{
  "num_hidden_layers": 11,
  "hidden_size": 640,
  "n_experts": 64,
  "experts_per_token": 2,
  "d_expert": 80,
  "d_shared_expert": 512,
  "hidden_act": "swiglu",
  "moe_layers": [1, 2, 3, 4, 5, 6, 7, 8, 9, 10],
  "router_score": "softmax",
  "normalize_top_k": true,
  "routed_scale": 1.0,
  "balance_loss": 0.00746,
  "balance_bias": false,
  "router_z_loss": 0.001,
  "init_std_router": 0.0192,
  "lr_router": 0.000709,
  "num_attention_heads": 10,
  "num_key_value_heads": 5,
  "head_dim": 64,
  "vocab_size": 16384,
  "norm": "rmsnorm",
  "norm_place": "pre",
  "norm_eps": 1e-05,
  "positions": "rope",
  "rope_theta": 10000.0,
  "rope_fraction": 1.0,
  "qk_norm": true,
  "attn_scale": 0.125,
  "tie_word_embeddings": false,
  "parallel_block": false,
  "init": "normal",
  "init_std_qkv": 0.0248,
  "init_std_o": 0.00529,
  "init_std_up": 0.0248,
  "init_std_down": 0.00322,
  "optimizer": "ademamix",
  "learning_rate": 0.000268,
  "beta1": 0.9,
  "weight_decay": 1.2,
  "lr_head": 0.00288,
  "warmup_steps": 335,
  "schedule": "wsd",
  "decay_fraction": 1.0,
  "decay_shape": "sqrt",
  "final_lr_fraction": 0.0,
  "batch_tokens": 131072,
  "max_seq_len": 1024,
  "doc_mask": true,
  "z_loss": 0.0001,
  "train_tokens": 615300000,
  "max_steps": 4695,
  "dataset": "wikipedia_en"
}
Below are experts of layer 6 (counted from 0) of a mixture-of-experts language model. Rows are named router (the router's row for the expert), down (a neuron's output weights, with its number) and show model dimensions 384-511. Each number is 500 + 50 x the weight over its row's rms, rounded and kept within 0 to 999. Numbers have three digits each.
After each expert's rows: "comes before" lists some tokens at least twice as common just after its tokens as in all text; "raises" lists some tokens whose logits its average output raises strongly, later layers aside. This comes from a sample of Wikipedia text that the model never trained on. Tokens count by the router's weight.

# expert 22
router:552543498459556503496508535600520440519527448505457540469511401536466525528567451502468388501578453524564480494525465548476514501508555452434497506481507486490563576469509519576489434642477443461535527596407525445523481469496528571512464427521468529545543590521608363443471502569481440538468483471565523488463463499419556583534434526543513575492445445411510502577519555505573436593574
down0:514465570572457461485513597594525451519474473470461520553467480536559471474595537535476499555453632387477528471546572489553492362511506519500511531443541469415435496461434571502423538550512363540488472565415485538525497528513515565513478483486556513485556455523610486556533418506565435535556499426567516493475505521512580553577503525525544493466548585484414586416501599528465488507433
down1:508446475592487507564496569412519539479454434456560435438470502562304426496500502462439570473523563498803521509508467550485446550556489482428566447518560450459444530478478490536467485479536473458582538545470559545576547509564458473449490568436479539507463452507514422454543499582513512585517601536491507475504498433433458490495506538529532478524534466456513491501508510476500449544466
down2:518555420465482497485562548512630526572514505659550545522492536525506525536475493531428541560502445478592511518586463452484460527522468410517488514545499530511453569551547553503573522550471484480514567531499465496614471515508512516436398559541466503523458516529514403425533439560599478411518533552485522457444508399405443549546528550589560479532464489491501445422434564515530424521477
down3:473519452476540534491482491549490447463510496583482368591519482508494520567496402516452412398447627467462490481479505554472475490604606484480399424517521447408460434489520515514513439373499476500449463473438569499518525461537416475448549569529497512498555373377475542500561439524592398535514513501544586440508498477539404511505527536475453411444456356504519420527510491488521530526474
comes before: "| ", "(", "in ", "|", "and ", "="
raises: "The", "Conference", "Conservation ", "Genre", "A ", "Particip"

# expert 29
router:508557465545519489472423532540573489548527491543497542464560412554478404432559427494454411503525462504594539490511438417517543552587593485512464387535533523499536587617546541584472476553556435536573529556440512416506510507414471499497555465476447485562563559553546447484498482485531432523525509463543441490474446476440521547563355516494586584497375555548548531465478482505572417581539
down0:444589464535573548468506501475537488511461464604495472483433466444466427514507571505526519481508562485547501469526586540457425506481539487506552569525576545582472536452532484564446528501535514488551576437509471391587410441454526508497490538461511538493512554452427388450607541435484484563502462509426534460451591470391532588574453447479587521444546471518585576542469444584423503444513
down1:540493537523515529462526449536496465525525539509585437563461515508479536536431518571518541501522509611525512457502400454522429573367432611412510486516500492439501391461439467471483484497452408493540414596446454506494575456477436487489492445485506490521544499455566542495511460586484512325462539484517390555474458605463566505465536492488468511413534498553472473545551535506511494559606
down2:541554493448445462500584473532526495480496520416515517573460477395449528551479508557430393497457479536559554519510414499439497476509482407463429450548522484393601502426511390562402439436512532485496512481511512534518496556476523475477529445452458536602458578515486509576522507499511507495554498487662579437538533492479575578620489511520578506552437480601533475557578416484403478519541
down3:449538581394438575495461482525468564594589540534451507478489626430503547514494417404504453447528423496624566447601549503555477523511542512536505527531504450461523559463491507502503564514539455525466492466488484514514474507478504570387488558423552457407465436610449512500482440533538502502505489524419519446526555506479436430575505465537408500481498548499455517462504380531396561501495
comes before: ", ", "–", ". ", ")", ".", ") "
raises: "/", "—", "–", ", ", "^{[", "ub"

# expert 38
router:503535454512520533554463609532504465537591485525466455439536490510473465455550480501494481443503383529620440487488443460523555521519549445420502480539535498531581478599466513543518365554585473565510477566484554514528484480443518525490569453497474536559644550493542333475481485538480444543441439451485398527479537465399561568567480478444477547552402477455605549525528509532488450566573
down0:567524524447479480507497491483481567533517408541488497546459540529492517510501571518437401375416497462567478443499547533607533558524478465443569539498583499531478514485505478441492508574511491584465507484515488500471548451512451546480549610525545513502550487546457438436468601553427486503497563471449521506542497464407524563460547508517534576463555477404496481549474443547558526475456
down1:553438519484497538474527542498372511483492513460531553467426440573495575555497552495487502498572421466588530443461543552490547415540477553569465421457521602428552388452539516517493534378483477548422509490506437549412463527503460489571594539447530511477493382505541457515438514529486476557504503463512516477466493469517510545509515459563527456499535333507485438488471467438544555503567
down2:548443508458453546519557425503506450498589487564441490547451600410490472501507536471438516403524537480542501561573614505500451401430543465637522399593581392456558586547535588514540422502483486533468493536437483400493531495511385512592433530442504574482516398463479499522482548532594412438472461448559455396462516468461521537462480482429340445515511563483411445421482423561553499526468
down3:478528561536554508461528505538556480519451549679516425441523572535505483503460510512531474496464499489485537534533514465436471397537479558506459475464499513575543553545512523471494516490460504429400508610567540501523483541494474509440439497422477580574491521538539504531464484548631517502541536519589508494476460499509605373535475553503507466518482436406518458529544547465434483470472
comes before: "| ", "(", "and ", "– ", "|", "in "
raises: "(", "and ", "– ", "and", "or ", "at "

# expert 42
router:598563426498531552506433580577532501561557499535569592526575512581462459473581520454400483393526444513540503476542430481485478579540529443398430432506575453447600529627564539570504456564533473515517495514460430494504502588433508597542557470479435548560557568559486455462404489576538528544602488421528450516532510421428598588568435470530540613527522450410516585504502512478487414585536
down0:473401448571510429457429562546458595371495522458587458557555535449452556558454501545527435578463466490481494511523436450467488488474489557424528491444488472417560422477570660628498502451475474501455511529501470489545412495493441544542531435531416446526459520478521497430442444557529470541595487482502493490596529517481561359481472484585630501499491485532479509576528458513511500438449
down1:524513466593589457566522504456470580551540601510518526458393476570471576435489508476562523462560500549551537458493482498361546430468535486581521464473477590554432536579490447495488496553474531487500497562395507455529509492450488429512454485516564424455511429549438552490453474543457465463493509546502538542418550443498535545492451558555485443568487390450552453425577499547523520514504
down2:532434555482575533562521419510522501528595512560478526521450496508501474442560453542452550497549548470457543490500605516452399500534418509478529498462470588488516387610526550556493470506595494401456482500497494497545465366447476489480538445532473532501494631438486403595398414504506525395558498513493405492467496500451578574518507480596535495508508436516454462549550515510537514411492
down3:418419487474436412513460541538456550544487465508490521452516537532449372448457530604477515531585429519639520460531470456525459530470520525409486409434486561489564441405567450435602605457474398565564567484490427446573419496495622515572530462502479432505527480587453444441459460539418476541494497480469455416458457514494545511572408518573447442493540437480630515419540558385507462539468
comes before: "the ", "| ", "a ", "his ", "its ", "their "
raises: "this ", "this", "the ", "his ", "her ", "previous "

# expert 58
router:512505473545509524513446580507490492543523434557493579498541488533487496491542419542488472462536455470594504434490483512551522528592493468506424407519541481442558607519509532539534483522509547482498544506460580406525515510469495540438575492498391594552476518552519463434456492558490483531502441448506478431500516391470558530529398465556514497485507489408586566602556562449556468576508
down0:550448536537459451491503528606398496536433538427470415555521420421540467466541488427471458499608447526536501586533533433589516513413558457542505521495522517520435458500467461479498397389541462524492542482500383360527507607467533455432498485468444477488490587475422552436470493546457453578544518520377525460431495560444515540510477479459556477487473417431452447431553540419519479455448
down1:553565465456589598420501503527467531488487451428533504475435457509476484519529475475429435529459409459560533477554523509541454452380490498547524524469521475548535591455401554485493545479529437471532550413500457479613474493556463574503479503527488532512532473419437589490400522488466567597484536579537510457516551534501508521563524540481568546530528516536420463430571454497492539482560
down2:554536456538570510566526408506575585498581457443420551489581587491446567467503500460584566551523446562493503525517472577579500471497477439609492482479552471574449639539483534523482469513666537534539420546570552520484549477512548427508491451471518483491513513554536484477486514537587491451468512439537424565438467473516491520443425509517519569503477590568479529484441535535639548464521
down3:488464524474499504550545486545474575487518471574571525485571566433488476529521515424592417485493534470447539517417441516486584429454456462585514531543499497500474437558496537504423502490568554549482425499497528584541503521512557450494461618468499381542485497505471496494520489533542564474506548437425497478396442499489468441507449483475652484498436487583534465468447561546465442515563
comes before: "201", "202", "200", "199", "198", "197"
raises: "cho", "yet ", "aj "

# expert 62
router:526504481450527558523495556532557492519594507625453532486545443551498474400548458424518480400516466512570522371500514487513500510471593459455538398522524443519559559481583521556575499537521486528560495567479470428533539552438553539424527464446466562522487519601537456476420480516550456500503486506464434522529413444476527611509505534482552554517489447434499531551533528492553438536515
down0:454504511497450468501566514512502474415502483495547549469551604507468510503496544535508450534530543483521559537436529505549415474510443474519443524457553520553499565591438446471538620443533470507461521470404493517481489441489439526523574512524443539499409521498441552468482407443467548539564543546525535521556369506481449440420576432579451402522590490522489507614491463582506485410414
down1:399484599423527485552488475543437424488491497400513584332508509533491547549609467511454471443428445487590490453546546446524512499529523491489475422412484612461445576484508453491489522550483521537503537460528549500444460536502549495509592506539505536510569505503547510470471486469492440445580491584466543485439536564489584537564536539582474467511454518527517487587525579568520484548545
down2:481614492530426468517497515378571588438555524529457446517494517570492541526545564512531561477596392431535551508528533578516435461548564522580439495507544551496513494512523560500515510533531472601452487493496476460452441537509486440498461411529521527501550429438464569543498476428564567404455576532534550530434482530528521445592514511496449587416403554535637560552492441374455490563433
down3:581537460480570492452432447437518540564502457464499524512473692443392515471484577471569528434507426566512497533553559461521588549503518436491525472443573497500558445529494539401514546444533533424454519531524564539520506511597444481454508591517421639466471559425518519581475518579459571409572491447562614537533429461521542510457594491531511387547476567511534530473539513449419393499565
comes before: ".", ",", "–", "-", ":", "″"
raises: ".", "fin", "hand"

# expert 43
router:534519448480532485518486565511536432521522461545474570400583450616477530410579463401497515457523433523529489448557472504607553507548580508467536477547482530467537520535618546542583424555576511492571537563428484486587513499488434510405528488450483506533518488534474436452464519452545455538539488426547521559481475468398578526500467493514553619467449477466579579577520492469516479466529
down0:499444559469388504452491503478502581488467434466537505519442379552560546465525508500450470540470516491537490423539548483581511544452469442591538444462494464516524499504485554607570527473556529522422472580517490537378472433496464504569477595532471473391529597420543483526449460431492501497553598570512432484548534474433560480487537480423608545526499498535502425524521599552470539452546
down1:497472457542463505446554516549561485473470458493487537528456432527394495540470453518497573529487541569386490425517513458514522437458395484473507647427505440391500503528423453535466490482547512626583568494434597472491452534509483497426484445506417480494411538530493515383590508501501513498465540577515497539398546553538553457510478550551525547508563502542538548545497498441487555581578
down2:476501465521443424429465515563508546444551490431560448592562462451509561514488545551484491443437448526506409436500423524399513413469443412567454504435500451487500520489459528455503536480509522506388551507485475514466554501504410517519638482605544436537523505617532567566479457582497522544490507512507481482420467419476568486517386423482591473463510434558372615437515442407416446518505
down3:603401489400484598444410463479560565499386484482545575443484437483524521563507601497486485422510567495457513627522514552436528469439616503421498587506578563461470423458413522552471489499450495521515512559485542481448400508503490482480447571507410490436464359581438537501548437473505520406494543536613493495575458467425479470555514586562400458425454507421470518543479499526497537402451
comes before: "of ", "be ", "and ", "were ", "are ", "in "
raises: "involved ", "that ", "of ", "which "

# expert 15
router:476617504424495493521359498495481415617560463593515555468527468553497364466512503548406471516509468489550494496569498510512519538559545466416490444509524472425577589510595514464537459592513433502543567534476518495569593505515461554485503506475471512491553508583549451405403419508551485617518471469547472497543476514461522588547450477479588516512495491486467507550547488468504467506540
down0:433488510527533463540580535441514498494432530508536473524538478573533490514536646570540542610502575499547409567459482510567470462497501467461494465499419540604439504440475450579546482525511464538565577493481492482684454506472603408536490429469457453503530512443484447527549480514470476426548470539543544490586575478481548457508513485475557515479457417539557467481548513471434471442396
down1:506555581482606466556475437499533421511421602510409468446572526531549563528506480522478404528474371548448553503493488545537537563509512618442466558529489394495490498558555500417534524490510525442540438456532489470586503579521590443454504422428526478528440429484547436523522532509534541560541474420489490545503504495528449508484490413491453575486518480412586437562437443458467509543433
down2:476492549514503521494512478546536458512447381485434578542577598497506485521491454471623528519570625426509432459519483472481437455565459517488414497485504487565584554461412477504531561510496503411543388538486442482445504547557423527618509612485548525393533520450449638513453500496520473580484510638433494602575441528463543475501491422478519437515461504380498470493460367505545505471455
down3:510506540484535426525496540546449482543506489374498506437543442533520429592420504492519452510533525616467455513440464514468395440401568530495436548505462523425483497492457547492499591529547446510494453519456492493438532418498438573471472570451464524501480509469467537547429511504543561502428489512385532563477411532536493517517556542568444575480465512503477538492502503632613432532506
comes before: "the ", "| ", "|", "a ", "201", "200"
raises: "turn ", "particular ", "a ", "terms ", "addition ", "order "

# expert 49
router:519561405488538572574441508563503383501579471593482556504526411583461480443500461469456369461500516515614572393491455468526488592567517482518439438540514496480509625538584473528536410533561454564543496611394501494518540482451462534513559450447461572485522549537573426485451451588554453499509493503535459560431446469434522617470440543457517526484487425435498606526505488567626515537584
down0:426460588523471484461513373537474482551480485461489514464465488448483563480474504517533402489538489587396447546560534460468540617495470504470506357487479527555581507476482455545465489491549567474479590558539495466446489529559463528567506532433449456429493514480454511553495361495483443456552353447436497443595563576570586485529501536470521482534473561496508502580487538487517468503491
down1:525539509500532506565538466437439514523442445481537540515528443382541472467419455529473463434469559537457533574478529561380425446580515497528536491548513527558488509460406486599583607496513500431463523533464476517504525460537470488475463442534496504484495503481484518508485474556555550458431450567507537552433447446541526550555513531434366403493597580445513498449615493510471586503471
down2:500451464463548507456560553515489442532480527569570535561480573529454541518470430523436483613545511557490497422587504426571552460545498422489490497459501541510538523506539540495582470469515464430478520545486504493448399567534516419544565553470490610500568538496403515492487482531455471516580416470530409523522550405467555481573483518570513495480508489524481465470460507585447514436472
down3:493555529518478416432540443444351450505565534543569478539552477414562458432531432577480447503534499464435443568515393474493482531540468540537605510538457523471445506479446511446587554577494459525548513549552537522519438523466463499570555464535519452394470395531405508522496541510579436565407486566467563459538524465459476533463535469490538510505539554533395481480508518523458429481457
comes before: ", ", ". ", ".", "-", "N ", "'"
raises: ", ", "; ", "-", "\n", ". ", ";"

# expert 4
router:539585478457522630515459543474505498546529429511520541517558430552462478468600453387471407539478432502513493472493485475571533504516553535535473502505501494430520521551517528511532491557546360574621465557474500482509578533425437572422519504488460505521511545528460456422498483515518453511456446508599492557495472502440527560532449509463510567477480398471629476524533479461543425536500
down0:447519386593499490484525514533473456501547519438497485490450543523508550453566558514447546499529496511574427554468476492459611534508465469469467424542493494551508491446521373579498543568457533551447569559419602459491503426465536528477480457544517579561410438402566478503403535527523367497423520583449489494490583540519513580576474557538510527595430479570488483518602499395402471549509
down1:446485493491496492489433452479579581571469524487545550414450470453558553567468482533497507488509582506472480497475513460422478577554357556478497477521574540468476484456560485487556499490496391607431609443410545493424529474576570494541439450512570432485501502496560594543470581494560574487556474537502518451528424385533654430485463483554519421451474559550498478525562444548462478456475
down2:559506447570452502557554396488578504473499488510356427523522557496500533492496491448520526504468549485398498530550486459578488543522477513473572558496553453558547461504489466492498486465538534483458474506597480504472535527467460526450439497536458459544461582555513434532414457496571444434419459546473533473546588507602432442581573500516340538493486520528556417553554449470532527577487
down3:453480522484385546571559447506492506489475474545542485454536555533569434537575542465548472572430547505470510493512519436575508568513483460546547570504574432484473587498568487526508495536498505588501497542578456603582456458551519548523495514493513417523499494528447662503542466522481529484467470542475417506496479440457570518452469529540556393569549455486473535535508456663448459501494
comes before: "s ", "and ", "which ", "who ", "New ", "where "
raises: "m ", "rank ", "t "

# expert 18
router:595518433495532612507514546586552427496493505481462542443496448489541451508554473470479444445601423533572530532528424518511507569564519430449471550565488482433565543510549548551535478608495430581559541516478489459526595526393474488429593481492448556530536497512502427430485511518558464549469420492550455480546421483500567551472466526483585529456467499488538534584492429539496414515540
down0:582537509483487607497498438514402531558541524522474408477549511466447476500566480514511531466431422532479437512512489462408481456441555458482434533472457490446578514433473434460611441488465511533435597456520507530418398508454480452531535442536427556451570505486537496388468489458542486480486439477537535502538507492463405495473569446442548454480422482427548474486489529537542498541520
down1:531437386441491545566610533524513601555504506530379470475549484490507456549468510496456472516482477544447349529450482503411482500460519394462603493531444418559441411541494428465503548519526437676462499525549485497521471479453507445501465522546538487481603501522449465512471411431545555509538504513569499452500536508558516416497515507466533515532599498599496485397592501560540517430492
down2:448440533499485540447505436527547481446498514517476550516491384498532488474402558519477485534470532462341505457478358546486492511512434554513495489466449469553601451510477533493439568497494480510511535506509455501490482507523591544473485510482475507492536578542577580453568535505419482500532461532407386527492511464428515532479428475492582476469493493677440545421549435511417499436403
down3:539417383587483478510438538539454550378510407547431480481535560568461555443581455470569530558557469502574432560444540482465621483517555473540478511431511377505549468489523575529536452528510450456530549507508558475527455453566460557511479507403481486462437476472388509456535440547591434517534527480572534417501491502532458500576526577482478533583408532525447500432421503472540512610548
comes before: "the ", "a ", "his ", "to ", "with ", "their "
raises: "the ", "his ", "their ", "her ", "its ", "this "

# expert 24
router:556474482515553510527449522573524505539568470621482539474579448549532538463538469557517426453528452492571481373516445494508488509539554484443488445524574457521507560530510574498479457574542408478547503626385473523531489569460472566435554417455514574522526525567561472465452480526598415546566426474545474481504434422530463557456492489468599588524401460493558561494568518572601457550498
down0:505443549508523589504442443551480539526390626464525525444522345524424450518502520478488535546465426524515481535567547448504476501449556395462517467485531454501472586382508515534476533478505454539466498509501574389502423603467409508475492638522466479500618404435504479481495489509536515580500498521568440544386547471605545476510556446522520489531480497572545520471480476479497509507562
down1:470529514559594448490556536487475527381546512418385513521518542504568459499475471577351451564412475403549422465464503529449487378503441420491510549569508518444488401551495453403397543554457545529520423425533618520527510490586445465581461558576540561472571481527491521525481598466500421519524495462590597416495522586508531564482502465530510393503514502559534560501448543432516469401505
down2:541445491565494484524593422543465528458511483414552484459466537531531513453509463408521528532531509500516495552489450516532577569459556471423475488583535483481489514563372401506456533429522482561542579516566553465552553556530578421476489462469535522515430472507523537465548536499472503555545501579505497481472413497510432477439477523451485405591474475531545482501516447470445559463511
down3:474570513483543546563467545407530525551482536550469529518528571468496513483587473492536514540537509577457504551529498492529499616530498492573445443458432553483365546443522557481517500530430482513490527409526461501464516535471476550573540470437501533459447504567520486505577456510426548461420559448571528611464463593635551522480471570581420469385529504430590454575456534577495452499486
comes before: "of ", "in ", "and ", "to ", "for ", "was "
raises: "of ", "from ", "for ", "such ", "de", "and "

# expert 19
router:580541479471496487515473515488561436431584448579456513538524475638419462446525442413448394470533448545631511470471517442533540520550469463426385492522513498498495557503520516488563432544459486510504512518505509523502560537486442535494550464526547554562542477493506357458430483494547472536540389480540454559480486482364486631512471510545504484478495391429469491521472467470453431513523
down0:498634492528412537464505587495513513589516584532413485414403606447467454532498482470542484512449533437631489530478505403512526471522578491525570524524469547475521520460476511427492574555539466487434540534452415556463504476475510484423503528479493550518501568611489524474439550490591489485510473541561485497493493530527522463557512589419501426521582475541469477569530511468534539488541
down1:468555539511513545543503618466502560561495507414471592444521479503513577490504467523562437469531507557539504480565500468417544495504442470473478506480510580510549513604438563501468525457578520544555517506484502497496451536484612446543457561466462420513524534485508594603490536596528507548517478530593494467537524441438457431542482566490601598525494458527589542627446489541533494450493
down2:444484563502490453511522484500532540497471522443516460523457364595477506521455502471435434510464555578510467493462471489487492604416353448569545447468496585457448477484518525585515427384391516526490661567531469500527520431512501449501459561493510520566512460447556511550586598513475438560514481515494447462490520613412554468481552537432469449459559454533524491420511614500537540531556
down3:491502409546460460574627477501515498500531531492620545551622505541595536484491482440479516557477419506592444446554406478499523546492445514508492461609517455431443533464464489479515489462436575481510485578508600565541463533484498484459485561440633518437514512571490416488489441552592465469480486502484584552433459467409511486522550570454490480528423519556484498459497534519507474428494
comes before: ", ", ". ", "\n", ") ", "), ", ": "
raises: "-", "en ", "pack", "wi", "'", ", "

# expert 31
router:503498406475513542446487538526542462538501494496519643430502445535501505465587514479523460442552480536536466459476458501526513492596571498444398457515550461401543544531610491495450482608496432454544497602483531492529566526494461552390549492443521526595473471497528442499417472533509508604533502440550493553528411490498628538528443578540551511557400441490528535524590500555543452484563
down0:431506519538540419492580483457549525537542501461576538583476571505486497468462401588493509606484436494467595508554501527518465499509456545501519519575539462503468533402512518446493502559565550536447452637457372515579521474498545400441522415446556502484595518445499447420461471592430482413454508469592570520480472454499489448542410491421427587482580473563479501531439560380453553493511
down1:468512559476400464463451485504459398545438567498609541531504552476637496532456523495493486492461436483567411432485403504518549542437524543465495496457493552398456519546455425486477510443450383460567507556533446552459489588549511595509518450557492528484458407467432543593507518497459519512539472593460632535543489524443514502449497499554550476466451499541519519433553418534452551566536
down2:534557532550508487442567469503525576492504472518510650509470454578517582562517425564562609557481498481558496495378429500524494583436424561331482472421562577480420530491562462439502561545451409405624560397510410550599444530473429476454543586477520548529512501513524399631530478476460485529498511519504439502477398550561508555434484488509437575507481507576515496500540537542491470459497
down3:471422579509501446592490498516464468533459432489582543499507499480485568515505470553520568457514540452473565525521459471478562400497513463606476530494540421468452488578453445474518459560436467481519510534415494524493469527551550538474517539519582524442524548469542599524461581550549507451586451473506492478571583389547458450498440534433478506451599513436530428461376493500559506571474
comes before: "of ", "and ", "in ", "to ", "with ", "for "
raises: "hab", "and ", "hall ", "thr"

# expert 16
router:517541396467555569498514512491502428567594461538481484466469485549521455471468441481464472511568433517561512536393433535534506552512571477422508521589515411499510538513551552567535443560552422521495542486484484392575542506487495536463570511457477504525536551569549418466507510509507487542498463489498465547494470524429477554471466546489497512517477493462584543546540427510533414560533
down0:484530454546498563444533472418499465517598442429478421551513506430584415509388417533484438448463495516456502506519557457500496538501483561509495431485534482480469622460462509518478488576534600453488505476574548484431476525494512580521511477524506515517545473504497360540475471573502458454505510507509554531496354532463545531539505426541465443416431470445449599491427525483503549548488
down1:527442493538507561458543523587627490546395460532447482501530366450485546582495501501424554515491504541492527507464582589428478468492553563514535498493464542556522499540526444515485482520491473498552503433503551495584477506574552433477518528498491510506463513436534615474536449457444475483495490485523484525438583495513499498544478509565537434471491601483499513439446481438490578504519
down2:476516502451460486461527420496424548504507472458563556501469424501417510488496530485423466519463489541469498567473528502541520508496486596449514510495547518415544544497393409480436614540455539485523543564545551471364416508513469517560515497534555411488530512553544489478465480501482525407536517502441406473390470499502459520556499561492482436467473510485467471440502533439479542457443
down3:477453412457471515554621515364503593501466586474535502462527429548575513638508532610620465577496499497407518509597531518531432525421421482514517520585455587538552526606480473545433499553399528426401460523529514454508544440525493549466509513568506475470510505510525495578570442561491547457523524517484479475578561507567473484509517495405535561548495536492602533571542535597537470472451
comes before: "- ", "\n\n", "\n", "00 ", "30 ", "ism "
raises: "| ", "- ", "Studio ", "Member ", "= ", "the "

# expert 1
router:529547432512492604505451538571560544485494502499478529476535529557456515403569537444491511504508459525592417470450420534558434517638529493466448413434550514456471573579514544548539456595582428502565571506497533444526522515462467508434538467431397531554464551529559403405427509568481450576523415462571499484489470470537590556578447593593523533575429497444615504573504523502502436468556
down0:441526498490467577487634531590436498556497509438512522527463394540486515541520489522374485435419351507554577526460513571437485468576558475485524491458497513530513533438505627431464585489509493499545540417533520542512524495527472407478475490536545547617468520495473515480480402488545506440471447544565480441633513503463552573501574506487491470462449408508457553503487469489452575436490
down1:405536413386539430479476571414418510439489543448494459501516418477465499500483432481473527471437422479474467465513472508545493466436480453440464592471466531540551404483489429463509498493495511536437536385572464393487455570517486454457457491576475453458495438420541568531600487489490504486463466457476529493527504439539503515536547494479444454512486387617537430476473391481443411441481
down2:478481509398591496432450482481468488555516570468495487447470542535523532400477547532493469456434549490491530450564488573459497538556511530589539526498492445469407506492526490463492514406486483481482562569622593542543489481644415503509511483530356523501594461630531504462444497381513600497432554497460410447555522532505584486481469506469544476545448540458475511460473548547498404528525
down3:493513502577510603539529516589535520490501535532459539545472405511470609499439506532554554468622531444570465433501382418567499591588515548549494561446430504532600408465496552460470578532532462492529491495438524411466504420384563536580496397385561491459602471532494468452500543540472452477411541478408516539532531435475498601395522500486522501513508488418418510531482499524521446494535
comes before: "\n", ", ", "\n\n", ": ", "\" ", "% "
raises: "ari", "ario ", "o ", "ary "

# expert 48
router:539541485469468519449517541529582526523522511576508559493528484496505465481576542533517485466489474578557553525430488442519567536539510487481486438532539421422560543581544535555480523522537473477595495623470505449541569565527466552471552440534491539495554614508545432484446511597558453574516390454481476543435433480451511553552471515516479564516421507464497493487506544543468459584628
down0:432596592527468557582525510512455534424522434484582419532441437509519536573520609589540491501529476504558530507458470518491562665460528529609471476428570505485543459516504542441441501535533534446479515539476492500533568605447455429507490541392463523578477526500507477507597489509499536444425498499508552449594527546561424554474535516451488554473523573465621480525636495562518421585603
down1:361489528565538450467517514377441457565447414471445432526577381464419428436477491536572396525487489442612438671489491514501457529452505481434445453524487410476528547501429578588463490447540584455552537510563436587415546366538571438464568629493545505410463481432471542480474569497444493448487482535419522545510533556500568585452474532530501557464405564484473445549486515536567507543566
down2:467593452557446518498487415555505562491500595513451505508504561414468520439475463422525475372610616501493524502552549423470480450471541398516471521524470525485499459469468527520553464523503464599437501489440531436502483528545399561517468527497478487479564569569479602447424440448450530515592536546489476482520458439535445505502493439524510499506588449527565499542497510519520561376511
down3:480460490432469433493566470561523497538489453538479462481435432491472519530425525441471398556486594517566474488393514439509383511558531471435478592463521618420475434470501468489481550444526517482474518439568440510549549569526463426490585435486410498503541564366492545479460496520520504438440495546438529400483496522463498499468459424526463532479577435497583469442543476549496564403427
comes before: "a ", "been ", "was ", "of ", "is ", "also "
raises: "chosen ", "his ", "given ", "awarded ", "first ", "he "

# expert 17
router:575565494497503558508488510503533437532596475639481518441557481531408463507513456474450399457514425538592515447539478428516588569556517493499439533471493563454470500529574528523532441531511475554467477492495460518536555467512551505452521460475490507502589515508491399495443409546610418510519426451530544538492433439499532590543492446479526570513513504454562531525519444540497446513584
down0:510602578450519562569473390478521442549498413477495455507562513481473522498481603542448527492481460416445515489539426486527548544485525463487475506405452593460480486502608500500448423522464498564545501492508519550550465541434483539437564500479515507516469456469495528446525487522446537553489563525503470456342519476489504453506521488531552537544503555518507555504523601446444443480553
down1:515491548550483521490513509511526474553515501493527510442411502413475489486553518511449497573503447513446587487487477579459494499483555487460511517578597550514357498490482535517534471532559604541530442564477586418453515512472506554555484512568531502494407413531413435540461502417460534517454422450539526548475458547524572445504486423449531476441517468499542489552520463488550503430405
down2:441427486547501496487481488493530517513478411441514661508463458517435555519530489463452558503457513382714507452488440532438524482541545496502582502512523573532533457522416499506480517514545540497559512440419514535474567528368532535441496391516447521477567475506429508486386508559515338428462433515540500487504488494506487418523504519549520437615527500500522456424491413464535516405535
down3:443522634398504578461429544453524509590479496498494599528503515396424486431510506492478425511488482468793513546426447475505484416540463617453457554554435485386470576456467495494522541530516520485440525433526546510496553510419525474521548510508516539526550516522485539517474507512486452552471526491398464470508377510514542371420547515509434499536468472463477502444491513483558583627603
comes before: "\n\n", "The ", "In ", "He ", "It ", "=="
raises: "He ", "His ", "With ", "Born ", "However", "Over "